{
  "moe_layers": [0, 1, 2, 3, 4, 5, 6, 7, 8, 9, 10, 11],
  "beta2": 0.99,
  "batch_tokens": [32768, 65536, 98304],
  "max_steps": 4227,
  "dataset": "wikipedia_en"
}
Below are experts of layer 8 (counted from 0) of a mixture-of-experts language model. Rows are named router (the router's row for the expert), up (a neuron's input weights, with its number) and show model dimensions 0-127. Each number is 200 + 30 x the weight over its row's rms, rounded and kept within 0 to 999.
After each expert's rows: a language model's description of what the expert responds to. This comes from a sample of Wikipedia text that the model never trained on.

# expert 39
router,241,143,162,148,206,184,270,187,208,144,206,177,215,250,163,228,217,214,211,158,254,189,202,169,263,232,253,173,177,156,208,181,228,206,255,226,187,210,225,204,180,193,242,213,169,196,225,183,215,127,190,205,245,172,212,220,212,200,178,223,138,184,201,222,135,223,232,168,203,206,159,190,201,189,171,265,181,173,196,178,238,222,207,161,222,222,192,246,188,162,205,215,135,199,187,182,219,165,205,179,204,180,169,223,160,169,230,202,204,173,182,213,202,198,200,130,171,224,175,219,203,197,204,194,136,231,227,194
up2,221,225,239,158,241,159,215,208,253,266,210,178,186,185,165,202,189,203,244,202,179,176,191,167,232,211,217,285,201,230,204,188,173,230,236,210,147,137,261,197,209,185,162,276,229,209,167,214,195,181,210,217,181,199,202,189,181,227,189,249,173,239,181,216,246,184,159,187,246,201,193,155,226,188,206,210,184,178,213,162,222,185,207,174,165,156,195,233,167,214,179,230,170,206,230,198,146,192,220,156,223,219,161,235,237,184,153,153,215,192,158,234,211,187,229,188,208,163,221,217,173,186,175,178,212,259,222,158
up3,213,195,240,176,179,197,199,165,190,173,215,155,201,208,175,190,237,203,188,186,234,155,225,209,201,166,166,192,185,225,196,271,209,219,88,191,214,205,209,195,204,140,176,249,174,146,271,219,164,196,245,207,214,173,216,219,174,155,200,190,179,205,179,242,189,161,196,263,196,190,215,187,160,218,222,235,204,287,164,152,197,125,249,206,207,141,219,231,221,251,211,182,213,216,184,177,206,160,177,161,205,172,257,201,212,198,223,185,148,175,161,219,158,185,206,203,218,207,164,211,188,165,227,236,233,220,181,185
It responds to: Speech and opinion verbs like stated, suggested, told, and clause-opening words where, when, because, although, that, or commas after introductory phrases.

# expert 36
router,207,150,214,199,228,200,150,195,180,199,234,209,201,178,177,205,161,190,157,151,149,170,231,239,192,189,177,197,187,212,172,233,169,145,218,206,211,184,197,235,156,197,202,162,183,159,222,195,162,219,191,165,216,203,191,232,191,247,222,210,148,220,154,183,168,178,246,170,238,205,207,154,214,200,192,280,206,196,191,209,163,232,148,144,228,238,229,173,195,178,237,228,188,205,156,211,225,229,228,171,164,278,214,233,218,222,175,218,222,151,260,220,182,218,189,225,175,222,185,235,165,222,197,227,205,168,204,227
up3,212,218,257,220,200,210,187,252,215,166,183,187,180,160,229,152,223,156,215,185,149,213,198,177,203,219,254,259,189,221,196,191,183,208,203,211,245,210,187,204,201,167,161,195,185,182,217,180,175,201,177,178,218,207,244,272,143,263,210,249,169,182,133,266,158,184,256,191,192,227,175,225,224,217,178,157,261,192,133,219,178,206,205,167,224,167,164,199,222,230,246,217,222,178,229,231,222,213,215,162,204,209,231,200,255,190,232,176,193,173,137,227,171,205,249,185,215,191,176,228,168,236,249,196,218,138,202,203
up4,238,198,178,197,210,214,221,207,178,204,153,177,157,209,203,213,200,175,190,151,196,271,234,178,182,207,184,248,178,205,180,168,184,210,218,194,170,196,169,212,191,201,148,215,188,194,255,232,215,184,161,188,205,171,216,231,183,185,201,199,194,219,171,129,158,154,213,193,212,172,211,185,205,235,222,241,181,234,256,157,190,206,197,217,247,235,173,181,221,216,186,168,231,191,181,279,173,210,223,166,197,222,205,211,237,175,226,254,157,200,211,224,143,189,190,207,179,213,209,185,131,146,240,234,192,204,243,179
It responds to: Pipe separators in sports schedule and results tables, and common male first names, such as William, David, Mike, at Creighton.

# expert 19
router,261,184,139,150,203,193,236,187,192,204,211,250,220,163,253,205,208,208,247,159,242,213,209,160,198,173,182,214,215,176,182,251,82,246,218,256,161,170,212,220,200,180,212,168,217,230,232,193,192,187,171,228,177,203,213,151,222,200,213,218,221,219,176,167,156,269,176,185,183,215,194,211,168,164,220,165,141,242,163,193,185,174,227,168,208,228,289,237,236,163,209,175,259,247,171,254,230,206,189,206,219,188,183,232,176,206,208,221,192,236,223,211,151,244,183,145,225,211,186,177,211,234,153,193,179,222,153,236
up2,274,221,222,230,176,232,137,217,221,213,249,190,225,195,155,178,228,163,212,201,145,194,262,228,204,183,153,192,194,238,214,170,139,241,262,180,215,223,173,250,133,189,185,171,261,153,193,169,243,194,190,182,204,217,226,133,240,193,183,232,267,198,189,241,203,178,170,203,206,202,251,179,204,211,199,189,209,184,181,216,156,209,244,210,232,257,174,215,217,244,194,140,233,214,165,224,177,216,218,195,205,221,257,186,205,246,167,153,198,211,184,203,193,216,178,200,183,207,195,211,177,181,105,195,207,221,223,163
up3,181,259,241,225,212,188,172,228,236,203,174,208,211,238,212,226,199,222,190,243,193,224,173,227,184,212,165,201,208,188,152,227,216,232,219,209,248,167,210,224,187,178,182,196,229,163,174,219,240,199,167,240,194,242,168,166,240,187,259,168,195,178,249,150,183,179,173,167,199,187,151,206,236,200,208,198,208,171,166,208,181,241,209,187,214,209,199,208,242,183,193,141,229,246,177,235,194,177,208,178,240,232,208,140,192,208,208,179,230,206,233,265,253,192,180,176,177,146,211,199,207,164,199,268,233,204,183,206
It responds to: Prepositions of place and time, mainly "in", plus during, until, within, at, from, as in "founded the company in 1919".

# expert 13
router,212,191,244,134,194,205,263,204,199,202,204,110,220,194,198,224,152,236,201,242,159,222,178,148,167,150,241,211,170,190,204,202,181,150,182,201,173,218,194,216,173,216,236,193,138,210,209,171,149,143,246,228,194,198,133,238,174,152,221,156,172,155,190,227,211,191,188,232,153,215,250,184,125,179,166,216,202,253,215,201,240,207,257,238,210,191,182,243,158,189,204,230,159,170,191,170,184,223,172,179,223,232,158,230,246,201,213,241,149,241,257,160,219,165,239,224,237,186,237,216,218,228,204,184,222,211,157,189
up2,299,221,200,235,231,201,189,187,222,192,254,216,192,202,165,211,216,194,137,174,190,167,206,202,193,195,158,156,220,222,212,201,208,172,183,237,216,179,237,143,190,191,207,228,224,213,201,253,198,168,193,211,220,185,219,255,234,143,226,231,209,187,152,229,204,202,180,170,195,224,123,198,198,228,135,208,217,200,193,236,138,185,166,110,229,216,192,218,168,179,183,172,230,168,134,183,219,207,202,222,188,240,241,210,214,248,175,194,209,205,166,183,218,206,227,188,256,216,183,191,203,236,226,194,225,192,196,217
up3,259,257,195,162,205,196,187,220,256,186,215,205,162,219,214,275,223,208,184,234,254,190,216,187,233,237,231,231,190,224,178,241,202,242,233,231,242,194,217,174,222,198,253,180,154,207,205,176,225,182,206,230,193,140,200,205,189,174,228,191,232,243,174,188,190,225,193,225,163,190,231,211,183,196,162,162,231,227,233,179,169,178,170,158,160,163,196,142,131,217,185,238,167,207,182,224,187,199,226,199,217,176,207,203,162,245,220,194,200,218,166,146,237,208,186,206,180,185,184,163,225,257,196,221,236,207,221,168
It responds to: Closing parentheses, commas and quote-punctuation after names and native-script glosses, as in Morota Kaoru) is, born 1990), list commas.

# expert 3
router,154,178,118,182,222,192,193,202,249,212,180,263,191,204,241,231,151,210,168,201,272,185,215,164,202,188,221,220,205,222,186,178,242,189,238,225,188,223,202,211,164,225,226,224,145,232,226,185,229,185,170,196,177,205,247,203,178,233,238,222,169,224,246,170,127,210,177,224,193,172,218,205,224,146,152,140,189,153,171,215,194,263,190,228,245,188,187,212,122,184,173,223,180,221,207,144,171,158,167,224,208,244,224,219,234,217,192,207,227,250,205,231,167,196,209,158,167,222,179,231,199,126,233,193,193,241,208,172
up2,186,243,210,220,254,228,150,150,180,164,190,200,156,187,171,197,227,178,199,148,199,274,235,199,203,175,175,149,195,174,145,254,182,176,247,241,223,126,183,241,224,165,129,207,192,178,172,270,200,237,144,195,191,206,240,176,203,176,194,242,155,217,193,188,221,160,200,229,181,195,189,226,215,211,188,219,200,152,161,172,189,191,210,152,191,267,236,227,180,178,237,144,176,202,227,187,212,226,159,215,192,191,170,177,198,243,204,168,147,152,186,170,152,179,202,231,147,217,226,197,188,196,201,192,183,173,230,222
up3,190,208,167,206,238,211,191,166,147,202,198,219,228,196,188,182,172,231,213,225,211,219,184,227,210,215,177,223,152,213,137,242,237,195,163,150,156,175,184,176,182,193,256,189,242,168,213,198,221,225,193,237,186,213,144,205,179,225,185,204,194,243,215,164,178,198,160,158,171,216,194,223,208,198,220,118,226,195,209,209,217,162,246,193,226,201,210,212,161,246,192,234,183,223,171,227,166,147,228,219,210,223,203,235,219,196,207,229,143,183,141,232,205,184,284,211,199,183,171,190,152,175,172,220,248,231,157,209
It responds to: Joining words within sentences, mostly "and", plus or, but, with, while, although and auxiliaries had, has, having, as in composed and conducted.

# expert 4
router,173,167,243,224,167,208,162,227,189,195,145,148,209,219,225,226,205,193,198,157,209,205,166,258,186,257,237,203,142,221,188,254,179,219,177,148,203,190,221,126,216,240,206,162,229,168,192,199,194,226,183,182,144,233,188,161,175,197,183,172,172,245,165,240,216,203,168,216,140,256,199,201,199,206,217,196,243,220,179,208,176,198,211,262,255,184,170,163,169,220,196,177,190,173,237,211,188,208,204,241,198,190,199,148,179,216,251,225,229,196,222,191,193,162,207,237,175,192,189,143,185,235,192,241,152,180,255,210
up0,179,202,227,185,148,209,193,176,210,208,146,222,153,228,216,211,191,204,211,174,211,216,243,215,197,198,194,216,153,201,169,229,151,196,178,160,174,244,162,221,187,180,183,208,188,186,238,228,193,150,218,152,253,171,172,157,189,192,240,236,208,219,145,190,159,175,248,217,226,248,213,200,160,188,180,230,203,182,202,157,194,161,131,121,252,178,213,208,232,213,250,294,231,193,159,250,178,227,219,201,186,209,233,238,208,232,162,160,194,136,165,220,208,171,204,205,159,191,213,173,183,201,176,252,193,209,212,223
up1,193,192,229,175,198,142,199,207,197,219,214,190,245,192,156,195,193,202,195,123,180,193,181,217,221,218,225,172,244,247,179,161,180,206,195,208,191,169,235,188,204,221,181,229,264,160,202,238,170,223,171,204,185,154,196,208,188,239,165,221,116,169,246,189,166,166,210,160,216,193,185,207,226,205,235,275,233,180,199,154,183,253,209,222,208,203,184,214,176,186,193,229,137,192,152,245,179,164,217,218,160,157,181,202,171,178,232,199,199,182,180,190,188,206,193,211,97,187,192,219,190,192,145,198,200,185,295,207
It responds to: Nouns naming people's roles, offices or ranks, often before plural s or of, such as President, medalist, governor, ruler, Candidate.

# expert 17
router,173,194,240,237,179,231,240,251,239,239,215,183,212,206,199,169,212,216,255,235,187,209,226,210,182,152,167,259,190,128,189,205,238,174,184,155,191,171,196,203,144,156,277,217,189,221,203,197,166,196,219,233,141,186,172,238,182,252,194,171,173,209,234,201,204,177,173,235,223,156,185,159,172,182,180,219,164,181,206,212,160,184,208,151,189,195,160,151,238,213,233,189,209,215,245,166,211,259,190,168,141,208,266,181,184,184,213,212,181,191,184,249,231,237,164,218,191,221,228,193,245,247,198,173,191,141,165,220
up0,231,190,234,203,229,215,248,211,190,209,209,148,191,209,172,177,218,210,191,189,186,264,194,195,211,228,199,181,249,206,164,234,183,194,199,210,218,186,224,240,206,184,206,225,213,201,205,224,189,183,238,232,187,207,199,217,196,210,235,220,204,215,202,211,144,235,216,155,134,169,188,246,184,193,137,232,171,156,209,172,208,124,190,233,173,172,218,243,235,219,214,174,206,135,235,176,182,199,213,137,201,193,147,189,189,263,202,227,228,195,203,229,199,255,288,248,191,152,178,168,210,189,167,195,183,191,142,261
up1,241,200,230,253,169,227,183,235,228,127,150,228,235,172,197,197,195,173,193,225,142,195,238,177,239,209,186,205,168,227,206,169,185,241,178,227,180,187,226,205,236,214,227,265,246,233,215,225,226,180,154,237,169,167,167,208,211,187,240,237,172,230,177,228,128,184,220,236,232,175,189,212,205,198,168,211,208,212,148,226,164,188,156,163,198,195,181,221,263,211,197,187,211,182,223,158,217,198,254,180,176,146,184,183,210,188,225,197,201,166,172,185,192,220,210,225,191,216,162,191,240,192,226,246,173,176,199,193
It responds to: Final pieces of semicolon-separated list items, like botanical author abbreviations in synonym lists (Lindl., Baill.), team names, dates, Latin endings.

# expert 28
router,223,198,229,236,249,263,212,180,198,218,204,228,147,232,240,194,239,171,177,152,207,248,179,255,152,184,203,256,157,234,233,249,213,224,178,207,160,204,187,178,166,192,157,186,155,189,207,218,219,233,217,187,232,264,182,153,202,179,175,154,185,193,211,194,252,217,172,161,185,265,200,187,206,218,207,216,199,174,195,217,234,178,195,228,166,230,227,228,179,193,216,191,162,168,214,210,201,206,184,194,205,206,196,162,213,207,145,178,208,196,216,223,153,163,247,234,139,239,209,218,208,195,144,215,211,164,214,228
up2,188,232,186,190,201,250,235,173,242,189,230,227,207,189,233,183,231,216,174,167,155,194,220,219,239,224,231,184,213,136,235,182,173,171,225,226,176,174,170,216,240,237,248,219,184,182,203,185,203,187,199,236,223,247,234,260,167,198,243,180,241,252,184,144,201,201,271,173,193,213,218,193,142,202,192,187,181,172,173,199,236,229,204,226,225,133,155,212,236,144,219,191,183,204,188,223,269,191,193,190,192,216,164,198,210,230,195,217,186,216,192,211,152,168,207,226,180,226,156,214,230,218,262,223,239,205,179,140
up3,217,203,183,222,244,169,182,182,198,230,201,229,179,263,176,253,192,174,209,185,188,190,204,194,222,213,159,212,227,211,178,213,203,197,233,220,185,175,232,170,217,189,220,188,248,178,227,233,215,180,203,184,222,193,221,267,232,197,206,196,165,251,199,202,203,190,143,228,177,190,135,111,232,175,211,186,175,205,193,158,196,110,201,244,167,239,239,150,180,237,221,166,237,184,199,248,175,213,195,202,195,170,210,187,162,209,211,167,161,203,200,139,200,235,195,220,206,249,176,161,154,135,197,186,210,161,167,175
It responds to: Middle and ending word pieces of technical, scientific or foreign words, plus color words and suffixes, such as saur, oid, morph, zan, green.